Below are experts of layer 3 (counted from 0) of a mixture-of-experts language model. Rows are named router (the router's row for the expert), up (a neuron's input weights, with its number), down (a neuron's output weights, with its number) and show model dimensions 256-383. Each number is 128 + 24 x the weight over its row's rms, rounded and kept within 0 to 255. Numbers have three digits each.
Before each expert's rows: a language model's description of what the expert responds to; "comes after" lists some tokens at least twice as common just before its tokens as in all text. This comes from a sample of Wikipedia text that the model never trained on. Tokens count by the router's weight.

# expert 22
Description: Words inside or right before section headings, such as History, notes, See also, plus role nouns like player, coach, writer.
comes after: "==", "\n\n", "===", "== ", ":", "and "
router:140103094118092106097132136158129157123148113106096169104137079130146105098126142170143133103132127108173101128145128152138150136151105107166119095117122128121118184142149158104120111123169165163098111094110098138139147160157129130144133158189116160141130108137151117130088122150119127095132104138089173121142124093119118109092150140171119173111158131119193102123121158149103117138140
up3:111122128118116110140110138143088128144110167146106105105133105137143144109125121102086130117147104112104128113146126103125096129118161134087149158141146133144139142084093145125135118134094132111122154113120120133142127124124132118114107117117135083150191118129108112156148136131102153126131120133108125122143107130144143119151076085115198123117149147141135123144091112092142120166130
down3:143115064142121145130131116106117166132051134124070118117143120112134104164122125151144166137156186136162120103108102113112122166153135148109161159110144160124114122133149128104094117125105165165156136124120146121147159140128128116151099096119117123129126161106119074135114113152128139133136150109137133119110120193130140139149130077116112177142119107158122111149145116085124097105148
up4:145112135138084147099125120110138135168142166132127115148157134127093124157138077146176144159101133096079137104154167149114180151150148136101159109136117110159088120126101132124119121117147094144133147103165112094141133137144132126111188116118177178133146175114157153161154102095097165140139152148134122117129123173146097081123168128145115156154108154114086146117113150143118098187146
down4:110147127110132139126140140123132129138112119107110125104101153076142112140126131138110106145107208158150139116132099088110110119125128151138133126138116145154164129106171179143159118126122099148118142161125157145134109118166161134103116123146124160116160137128150082134090137159141132152130147139193105096161115151139131114124105165118149108106113164187084119137117136154147098142120
up5:099131140127159184117125115153220157099115159142101105122150130109113133126130100168086113131068165143090125110131153115175134136177113142082159138139099118119137112169149115140166143157120126112140103088117133121124125144150126101116138136125131144116142143130174151148158179130128113148147106129112116109149073165111136102103130117142111151136108160114097097109096134171154118140148
down5:111157066123127120106101120167116115128108087126128119109214097129117126179142120118097111114143122134149107121127177152132123151150172142190146111119082112136119129136089111109146125137121117106145087128137131127144118121122108126083130110203110134154116125133138161118107183114104146101119157145135099113141098183126074118113121114102160148109087123130103156154136155200136106107145
up6:114139121116128151114152148118130141181137153118193142128148165098124098134127104136134116108157108115161137121138135127124143141141109112150127183100155139171108134091119103122100154143124093115112119124133114072144110128132112123125151130168085102108095162174145127169125121139100144117122180128156190127161133156177117091132150146151118128092109107140144133119133171130074085168116
down6:105106131110078151157114152115096097151130108115121106120134128165136095152147148095144123182168135134113118092121180167084158106101106129154133099145093155125108145161157129160203128097135115124166189103127120124146122123155153190139136122137152154147109160061151130146138155111121131124156123137139120132153103119128125104128162133142155068131149090128145137170119168125153138143129
up7:154106135121125141122174129133121132095067112134136149146138136162145153102087127119151106105170157152145154142150128120097112121107122138131158100124091114124133138143088116166127119135160091125113134146150110110118137107132100140107116148119146160122146132174138136148131159159119159129149137149158148154101132134103124157140123164139108120097094133134112149111144108138133120128145
down7:122099127109126089137142114098133139081141078127118137140130145117137190102139163111091103125161142139107154137139140101131129121124141110109152120104125140124117183121127114129146158110071136134154128095111126098117124150101112145173099125108167115140111149139128145115157146158126169121104147145139106132108137090112144160060139120142122136126163106098118096119088193118186137159101
up8:139147118121133118123099077147159140153108128130135126099145172149124112087112121082133138140118159125118139122126129074129115162144104097117160136120154107125167138111117123135123086111121091133135128172092140148156122134123131151147144155122112077133169113120106138123099070127110124096149157152128094110100151128131115046124105119141106081094138111099118141133097098137148146151141
down8:117127099112091102133128148132109137124142146105089137155137132142084078118116105151119120129115155160134130092151106139144119113133128148117133144169125114115133157129147153129094152134145123154124097159107155105121156093141125115163109121142122158132097115146154129135160081146149093117146119138130136152138118118126110117095116115157140165153109094129079194201121160130135154174131
up9:108131137120120124128176150113118130119121130125095145123113137176125122117103125102137137137132120146109152152137076126098122152158107080098156134121107145129138084109133145149109135167131109133150158105121118133122132128152108127137117146118110090098133142096101113189074137143158133119091131163135159116097163135184148127135161139139119150080097098114094117110143121097122147109146
down9:113116135139107126107153108053115127143148136136095109147104105122129118125148148133101122163112145106070151157163104146121114134137157143085104160116098099072168141148126097150148132131070152143137100112110091124108121135158131106128139114154120124102158202147147126125146139135124095145114180084119132115167120121093128138131073117098112137134104112150137109138101107100133111136150
up10:118155160156119125120112083081139076141146133151133084102103166144124114109115135127138135141142120109094138138148152155119142148150166162142165118136141095161073141136118128155131139132110138078151148165110089122109133143143145103124143182126094114137146123103101171172163074114126144152130142126131128116153140090134089153113103103146151154134125153148106095184168199142113115146139
down10:139173140107132147148097144118095126122138101154135145161145156158128159146157149153125165148149062121130124168134151148093117145139129079150106129120119177107136148122130152132134127155134169150146176123120078124096125188120107137154139108157115119169119116111082111129122120126096166149134175144132095138169139179150135107140131104109144098159148134114098162136144144127147160102165
up11:145152121163111159125166189113095132148123168088124185113141116151115159135098140099133147135133107172110168132097136115103141132145185137129133145115142112156131113134142118121095189165131147105115106105153105115119120121138135141086146109121079113132146120110128140122142107125115129078160099135144144141115094135129133162118134093133139097093106163124147117180138080109124132113142
down11:142102163158071129129110095120112147117137146088114098181116144172124131139103140117101129149143131096140135145123142129087129123123162112142127137112154129160142130138126122154086135083084132102167132113130088173153116155114175130159102123193161148147117129114140136139110107119138152097122138128169164174174152114107101127085128108156115103136118114113135113088122078170142087152127
up12:128137109128160103081128128132118152111126167119111128133098125123151103124146142146121100120114154106157122129090103150132109098128155148139076159155146116142078123169092141153141140153127116131108162114127130103131145120150125156138156104142154159117095138157131151150116147175089111122102118128104145123150124079106130160125150109124187126143135144122139085111114170125140132153117
down12:133121111117117127132145124141151095140121153136147155116172097146144167124134125093116107134094178124171131135128147111118112086106167119109123124089071106149177155125154128152103149148117129117125174155150090120141127107138144105166138178111077177152178123129122121148102133153127134136151115134155158137123081114153095119127159121152096134117128144163098152167143130109152112139144
up13:137176106118141145128112156085099128094098156155172146113133134167170105140101137100106113149123172155082116113158113106114123152147166136120120104116126076113185107123139122099123120153147144151095150131126094145130163103054127125150141109068123141101127103138125082122102130108144119121141125105108136113149162130084169127129109140133168137102142105121160141165136175120136137098154
down13:120145159119115152119135102153112139130169069142119126097107105111123131087108104152114158148116104133136103128133124118119089134180113187131156123156096088130154103090152157136129094089138159122104147104104136156151130108104122137078160134170140127123133107109101136159123131153128106149156174131113078105130137143163114160100138107160135163120127133145123127137174121123106116145159
up14:084091131107132158097106153166155109117138125143125105119101127120115157156128117140128113136135136112135133105146102153136143105118110126113112119109157149126083125131138148076140104143115138089101123161138086149112138129128112162174102146107093088124099112143141123119137098117123109177161132150169113119099128136136135118137178132149160104111159148136105147147063125151147139133108
down14:152134132138125093153138158114135107127097110168108081063152121119165129111110120100096083107154137109149136118112131137159142146116132128148154132119137139155128122107142108095141117121136084090085105177154137115150133128154087144169162138099115154107070109084120158127122163113105124168154109087144152152154147100144094118129121156132095108134128143147122157108137183133097126114132
up15:132146127125130084139149143155125060091134115101135103127130147121183089144134141138110123113105130142146147131157114097150083124108141110132128106150128146173150130130150116163116151102104171123171136120098161169135118156137149127118120157114143139139125090130144127149100131115134125134151123094124127135125138107077062126127126134126184132147080090148118145154150151105144150149144
down15:132149166165083090128144106116105140132142104119134121149162130107145117151138083120168118095134156139094109208133178146158101126124130115130103130125156097134116134127142156073117153118121075124113117134127147150133125153143148136080130100115129122096125166149133121151122146138150099161085148070127132166126105106106137109121138136136159193092158124100097105119148093104141115155125
up16:094115161116144133160142140151159114145157119160118165158134120155146162135090141063163145124166139139104161113133113126152131128128108152139115157130125126100113125136111172111194180140061147125146115115151154141162142138137155144110088087125164127125124143095087128147194158159147117119147087135119129124131159131112160117130114124100130143142155164169113124182104175130113157140143
down16:170153152153180121123128115128125113094134140131144119119107143125096137114147130103126124158108166140135096111098142125133096136153111105100141110133142159136140108113155094095095140110135164107151165168091131105080156137091153139133126150168136126163119097110085157119135117103135144145164111087093123104095123172142147144144132136126181146138128163122110122109107144125162161148133
up17:137113124164127137124133149184124112117148142101150107133101126100141156095099098130118136098143133152116173108190082101113122141099106125136162065160146078139167126139107112138152138083165139134147077102118129077172104129138126143143102150142146126114097103152146137150127121167096091140180136174106133129125119129097184095107125106163113133093120160107123101137154092150131114124114
down17:142105121158117127119128130137162117103167155085099144092076112098133161114102138102108106127165117121130106095119160122108110115111112121120092115131109086197157154137120109106105150143128095149154108109164126133117146111132072161140126134129158103135097110100116114130134154148160156128103135176130126096092137107113099097081156147134129128131116136126129100098140106142151122057171
up18:131159153125109124135146104137106074103135125079135128098095101162104151126117100138131112147171114143074134106142152163161126087119095197095135145178098097132120111139103129107152102106164121135098108151095111118106117102128141184124145129123094152131137113188109134119122111122140131104156094118112123143106143174120116137147143137144125152110162119148121137143098117156140124138145
down18:114132097096176139114141138193107111118121136123132089120112127156102141127134123140167132124142117151149120103095125108147103079121117137131157085107154155116125078153151124114094112073123100132131149132162147109140130131108178151143135106136133104133124153169113113072165118137130167113098066136104162136136154118115092095135114098159108137110104160144159129133093117102126163129107
up19:131113140132119141098123140079140140130157173122156106115143142100144133124140107181109164086150138115127148123133097098151125107153119141068105151114118104115095134161164152119109116169188105163087133158092149124134112124153118154128184169106147146098110131118095121138131075124131098156127120106123135125127139139106125118121132146166115165146122128099108099073119176147129130158104
down19:153115151108178134119153117116142085119153117135146138142124110139142082107117135107106076150138156086127101110126151138140157134095136156124109146080127097142075151127142128110155111137120130105117145134105149121125147124131152113096147104122111175148117150126137117132118163060144115107106150128188091150118140089143109100181132112121138130112105153104117130143129099085113138143086
up20:131173156120096141177120145122070112141139166156111115136099128179110109087114131069109163112133135142102115106114117166153120135171155137132124115142114157153129124165114109099135125129141166150145132136162161115145129140166079158114130154121127125105116130108127170112122146150165130132109103132145129135135113156134139106132112112131120144062170132082135114139135159125118141110134
down20:128112153128125138115146136118127094099112119094154067118121113173098135143137115139117119153145136146143130110094120109142118126121174147144122139119163168207156119125118122131147143082106165134121136111120148095158129128154149117108141134167082138137132118115094153132124152134120089121112201140130101158081106136127120123112111170126137100149130119076136111140169140143132147112147
up21:147108098152129192171189149118118135136107137133146128163084128155141111115118106138129160112098133118124137118148094120149139115159121125064168108104107094119121118187155165149172091097174062098117124122111116098072101160156082134161110138124103110121114130130098138162144127123170153163122120146145155165124117153139116149136119130136142133130113141126120110117130155163145155109183
down21:211111137136079107128139138130129100100132159150099115143130104126137145099116132114092093166141148117122129163126136092127141103118130154135144151137116120129113123149111105119182178139109134152090101127165122131150093118132162117080170138144119107127100144144141160095136177112147110135116143115119101138081126085138093097154084110155130156125113162108142137142131114110169124092142
up22:169134113145082174182143100162131125130105102137155115133130120163139157090079122121115128148182116106118113096102117106161106107135121141117164130158147087191148097119125113172131132134122130160108114143096126115152114131137114146118149137096074088074136118103107105119107094132102098134143116122197120123100105125138133144124119134137099068130111120134139129096127126155140102135169
down22:094144165127112122135101075066105161118147134142118154114125173130121107153109137150121127128139140145181141158137141138140135157141118100082131171149144091172140088155128110162138147098124123132178104108109147055171107122163169170157184106098146119137129179092154158119135161150136129122136137075114115153126150109127135114092131100149147148128100102113174132129173132132123114124147
up23:107145134128154150143152103131137118114144109107172147127092153079119128099123171141146166164126132128128135126147087113153148158113129131150140092109137151124135111081123081133119120143102135080116128138114126088144105117116103146111138123104098075126124138095129148144108081153085109136112166136177150126073126147143116096112163112122140138077098132087118129151145131128115152121078
down23:128133145097143109110084161124161152167124113157121120118137129112124132106115102082108113153155088134137121104135123109129124086158100120139094132103146137120161142173137104123060160092158135165127107116143140108102128086146141156153127134139177131154149067125146132169140116108091079088143149119141121112174124137140142156190101146133082151125202126125129136149110140080073151167111
up24:127152177118101181106128133149135101143107109101125146101134177166150100102111120147118118162175141119136138161139108107141147126148114106099135142056121130159144132135145082161127142144155103130134137114087137168164111130132164133145165159122073141103130154159129127156126136177095133090125135090131131135130118146141110099132175150145134140136105117126111130129133141168100150171169
down24:091139170043115147138147145125147110151163098180119115098142111138129097129133135141109110154149154138193113134119101168099154147153118108134099122133129115107149071125133134183122147131109131123137129132120120137128114086144105114113105120110144146137170137142104117095129117123134091096134122100136130062106149131116099116117103147161149095145124099127105114135140094133147099133113
up25:167108120126081186154146120096112100151137139119102124133129128133114151093133148084134199072159136125093148089085084148102148122151183118151145084098128122110096132116098108110132152135131130126155113125097138091133100123106090155096112140104102099113119127122143115104124103158109160080141129127124093134079159159092116153127166165128115111103138153121129118116129144135143139139121
down25:111143084101080166132158149163120144115123149149089096099163090147082130114137130143125151118140124099093147117114121099105144108086120152141119145142143111123155114127150165093106108105064115093117128119136103188092177090117140094133075151137140147150132100142150131092110148143160115123169135130141114164151132154100108135133088186152107141142150108135147142126106086153089081143092
up26:131143140127141137120134137121057132130080147131124097141157151150145131147104164106121147171096134122104120106131129078114152160108178132134155066123117162155071139165136090159132126082144133110155137108134161173109137143119087079122092143103104109104127094154101076172135114128157129105157151097118055130151121108144126143125097151107173143109142148132124139145128149125124109126145
down26:146111114152086160144137087139102133137136141095127119140146134089117136077152142144140100133167138123112135135113130102151106122128114187157111148111100124167094080139145130130131122088112160172163106130091148130163096093156147159122152155150134159112113118115124134087137131146163084131129192108135111143122115130131146113127094121111156106123129111132158181099122116133084118126184
up27:142178094107128149119105130172153112146151148136141085135166108085151120102137150156141131129114123096108181116113129128121110181169119161115162117136147127135113081137133135183108086189160121082139078132085133141161098113112157143106110116104152083090152129143139092158133162115149148138117083092131146164152135119127134174131128092113183158091093155162105115112143127126167121101139
down27:103109113147119119119119122119130116064129122135096069118130116132121158142141109132127105137162129114136144142124131150113155094135107169123144139090172163136119119149104148158109151106158085097123143082130089151141126111106140139099148129143124150144138100148153147135096173104125107156146115105115138131108122074124123092130107125140117159072189120130088173139157163112145126089124
up28:145158100154109136163146144157129116133135137076104105121145121119118129100125096106089122130126168155092105095140155125148131087135115162112089146159108107142130149140132123101141151114116166180162093110152180131145175175137118122116123119131154110113136127113143140179100124177122151135157132114117138136154090111179115111130126109122127121117109123124114102099149161117120093113142
down28:090087126115168127102138122142140084119125157121110110089122130158091130151124172144125119150155147107160104125079128124105118138158177110111128115106112151138099139121138136124128142110092155130101128100166120140141119080141146113174115146165148095134132104111098119133104129107123153149085163145130139149117126120131099127134115116102162097127115130100118142160061096172105153110105